python train.py --n_layer=8 --d_model=512 --n_experts=64 --experts_per_token=4 --d_expert=240 --d_shared_expert=0 --activation="gelu" --moe_layers=[1, 3, 5, 7] --router_score="sigmoid" --normalize_top_k=true --routed_scale=1.0 --balance_loss=0.000488 --balance_bias=true --n_groups=4 --groups_per_token=2 --init_std_router=0.00744 --lr_router=0.000904 --n_head=8 --n_kv_head=8 --head_dim=64 --vocab_size=50257 --norm="layernorm" --norm_place="pre" --norm_eps=1e-06 --positions="rope" --rope_base=10000.0 --rope_fraction=0.25 --qk_norm=false --attn_scale=0.125 --tie_embeddings=false --parallel_block=true --init="normal" --init_std_qkv=0.0259 --init_std_o=0.0322 --init_std_up=0.0371 --init_std_down=0.0371 --optimizer="adam_hyperball" --lr=0.00543 --beta1=0.9 --weight_decay=0.0 --lr_head=0.00546 --grad_clip=2.0 --warmup_steps=369 --schedule="wsd" --decay_fraction=1.0 --decay_shape="linear" --final_lr_fraction=0.0 --batch_tokens=65536 --seq_len=1024 --doc_mask=true --train_tokens=424900000 --steps=6484 --dataset="wikipedia_en"
Below are experts of layer 5 (counted from 0) of a mixture-of-experts language model. Rows are named router (the router's row for the expert) and show model dimensions 384-511. Each number is 128 + 24 x the weight over its row's rms, rounded and kept within 0 to 255.
After each expert's rows: "gets" lists some tokens that make up at least twice as much of what it gets as of all text; "mostly gets" lists some tokens that are sent to it at least half of the time. This comes from a sample of Wikipedia text that the model never trained on. Tokens count by the router's weight.

# expert 16
router [ 87 155 114  93 112  97  93 114 114 111 106 104  85 132 130 137 136 113 141 154 132  87 123  83 152 140 143 146  88 134 125 111 146 157 129 131  95 163 105 139 166 147 105 129 142 147 141 150 133 138 132 145 130 156  73  99 116 123 100  82  94 107 156 151  89  79 106 134 104 118 167 132 165 125 139 100 187 108 150 104 143 132 156 120 147 121 120 125 141 103 147 120 168 109 119 112 104 108  93 131 101 154 162  99 144 133 102 123  85 124 129  86  97 150 158 111 129 123 102 107 139 118 145 162 117 153 129 121]
gets: ",", "),", "\",", " died", " born", "\""
mostly gets: "\",", " located", ",\"", " died", " designed", " founded"

# expert 1
router [130 124 131  99 132 102 129 142 105 151 119 113  89 127 102 109 142 134 137 139 113  89 121  65 147 170 146 119 130  76 122 101  87 171 146 119 132 151 114 120 163 136  97 115 101 116 168 100 149 143 138 141 109 103 136 104 114 130  89  90  94 133 138 133 152  97 138  85 115 117 142  93 147  94 149 111 120 156 133 110 170 139 147 160 123 119 121 124 136 160 163 125 189 169 149  94 121 161 103 132 101 141 148  67 133 127 105 132  98 107 125 137 152 132 164  71 119 126  87 149  95 149 113 145 115 160 108 104]
gets: "–", ",", "-", "th", " May", " km"
mostly gets: " million", " kg", " mm", " minutes", "year", " km"

# expert 62
router [ 98 124 152  87 107  65 104 202 104 125 142 127 126 160 114 109 130 116 159 152 121  88 109 118 137 151 166 138 156 117 139 115 120 111 118  95 157 121 126 122 173 107 118 103 149 113 128  90 124 152 126 180 118 149  93  86 103 103 130  92 108 136 150 113  88 103 105 120 129  99 125 100 166 104 111 149 129 113 169  85 166 121 148 140 124 103  83 131 144 130 140 121 160 163 131 129 152 155 127 143 126 143 183 105 122 108 140 171  83 122 133 115 106 150 131 123 119 151  81 103 135 131 186 141 132  99  95 123]
gets: " by", " to", " of", " from", " under", " with"
mostly gets: " by", " after", " under", " By", " through", " via"

# expert 23
router [ 80 164  90  86 120 113 125 158 121 150 152 125 110 153 118 125 128 123 129 157 156 120 144 106 217 139 144 101 117 108 135 137 138 164 140 135 108 150 125 124 192 109 122 116 135 147 148 117 119 144 156 173 131 134 102 111 151 150  98 107 118 101 132 126 127  83 137  84 131 125 151 141 157 119 140 163 123 140 119 116 141 151 144 129 120 125 109 143 161 145 173 148 144 153 121 106 154 164 102 107 111 165 134 111 118 106 118 128  61 112 133 112  98 131 192 102 100 155 106 119 114 134 152 142 134 131 133 144]
gets: " in", " of", " on", " at", " In", " from"
mostly gets: " during", " until", "On", " since", " During", "In"

# expert 36
router [113 146 148  92  98  93 128 155  92 151 136 125 125 173 125 135 125  92 131 156 125 129 128  91 151 139 149 129 127 134 154  98 121 138 147  96 125 155 124 119 133 135 119 126 112 124 162 110 112 120 130 160 151 138 122  92 141 131 136 117 140 119 113 148 104  75 146  97 119 138 175 113 168 124 124 117 153 101 134  86 132 137 188 107 120 138  81 114 148 160 189 142 135 144  98 115 167 137  90 144  89 111 152 104 112 109 115 136  88 132 122 122 135 169 147 144 101 170 117 105 117 138 137 139 119 105  84 121]
gets: " to", " for", " had", " of", " with", " in"
mostly gets: " could", " take", " had", " having", " took", " have"

# expert 27
router [113 101 129 100  80 125 123 163 134 119 137 105 118 166 113  92 130 130 173 130 120 117 117 102 144 141 182 161 124  91 107 105 148 145 159 149 167 119 129 162 147 146 104 107 109 127 167  92 124 149 148 158 134 127 108 108 121 126 119 121 111 127 125 128 122  85  77 129 148 119 138  84 148 101 132 148 126  99 163 112 132 148 133 101 132  95 118 108 149  99 133 130 170 166 148 102 179 166 103 137  49 118 120  96  92 139 117 128 103  95 161 112 128 160 155 113 112 127  82 125 108 118 119 152  91 115 116 117]
gets: " the", " The", " two", " other", " one", "The"
mostly gets: " these", " same", " many", " some", " such", " other"

# expert 0
router [128 146 105 112 109 106 132 139 100 107 124  78 135 147 161 126 147 135 167 133 130 138 129 110 121 189 187 144 166 118 122 118 145 138 131 137 139 147 123 165 214 118  80 103 107 160 135 121 149 113 150 133 139 159  83 151 144  96 108 100  86 161 157 155 118  84 132  83 122 111 122 131 155 112 156 140 125 102 128 141 152 153 117 121 157 119 113 145 131 117 135 113 138 160 136 116 170 131  94 112  90 147 138 116 106 141 114 130  96 139 118 104 130 127 163 118 112 130 126 131  94 105 119 184 144 110 139 155]
gets: "-", "|", " |", "=", " -", " •"
mostly gets: "|", "=", " Born", "Personal", " Clade", " Species"

# expert 30
router [111 140 131  67  95  88 117 153  91 119 132  91 141 156 131 172 109 124 127 135 121  75 160 136 178 159 185  86 137 129 100 135 144 163 153  92 120 162 101 138 115 135 135  81 109 128 177 106 134 137 139 154 108 160 146 135 119  98 127  88 119 118 131 122 111 106 155 109  84 131 142 126 178 117 145 123 148 121 158 123 160 164 175 128 148 119 102  99 147 114 153 151 143 114 114 108 115 153  79 118 107 136 155 104 126 117 114 138  88 162 110 113 132  97 148 145  99 116  94  99 105 124 143 158 104 122 108 152]
gets: " was", " is", " as", " be", " are", " were"
mostly gets: " be", " is", " became", " was", " been", " being"

# expert 14
router [144 142 117  85 102 122 121 183 104 128 129 108 118 158 117 174 129 133 131 169  76 106  89  98 111 146 180 133 134 125 128 108 167 148 124 152 137 142 109 138 192 128  94 111 126 152 145 122 121 126 121 151 157 132 139  64 144 114 113 115 144 146 136  96 108 105 104 108 121 133 128 113 113 137 152 118 155 136 151 113 106 138  84 109 162 137 135 147 123 102 138 133 139 136 123 113 150 194  66 136 130 121 127 115 105 147 130 143 102 134 142 128 156 153 173 104  77 133 110 110 124 115 114 162  73 111 116 129]
gets: "-", "=", "|", "–", " played", "'"
mostly gets: "’", " played", " plays", "-", " play", " playing"

# expert 20
router [104 121  97 101 106 116 113 139 123 115 138 108 123 170 130 121 139 134 156 167 118  76 135 104 130 155 148 161 132 120 141  90 135 114 153 115 133 136 111 117 186 170  73 101 104 122 162 115 124 131 125 129 176 135 131 147 133 129 108  96 131 125 109 126 112  90 124 129 142 126 154 132 144 127 137 118 122 126 164 102 137 174 125 128 132 120 101 117 124 132 148 159 160 146 124 123 180 168 100 132  77 110 134 124 119 153 113 117 108  86 137 117 125 202 159 121 108 128  97 135 112 129 132 136  97 116 112 137]
gets: " a", " his", " her", " their", " first", "'s"
mostly gets: " his", " several", " their", " her", " own", " various"

# expert 38
router [ 90 113 133  97  79 104 143 134 128 121 142  88 125 158 134 143 106 120 150 144 147 111 135  95 155 175 185 139 128 116 149 117 136 113 144 105 117 109 140 133 161 146 113  83 114 142 169 116 128 132 145 165 119 145 138 113 127 111  80  81  95 133 130 103 103  52  95 100 112 150 126 126 149  89 157 133 156 110 126 135 141 156 126 133 132 146 118 127 143 126 161 119 129 110 107 110 165 157 104 120 130 130 154 116 127 146 102  99  68 148 131  88 162 162 119 164 142 122 127 130 135 136 139 184 144 160 107 107]
gets: "\n", ")", " –", " (", "born", " -"
mostly gets: "them", " AZE", "Career", " Julian", "\n\n", "ensis"

# expert 57
router [103 141  94  76 107  94 101 150 119 102  97 115 136 155 124 154 135 142 155 159 143  90  99 106 143 177 140 133 140 112 129 113 130 132 138 126 112 168 113 134 167 105  79  55 121 130 158 115 159 125 145 143 170 140 148 138 115 113 113  89 130 160 155 129 127 110 123 114 110  95 135 119 137 120 123 125 139 147 137 120 123 147 115 153 121 132 101 109 158 138 156 141 147 119 121 102 129 145 101 173 116 127 166 124 111 106  95 116 114 104 117  65 144 157 125 106 102 159 129 102 111 118 161 116 146  94  68 139]
gets: " a", " an", " American", ")", "),", " politician"
mostly gets: " politician", " footballer", " professor", " singer", " born", " member"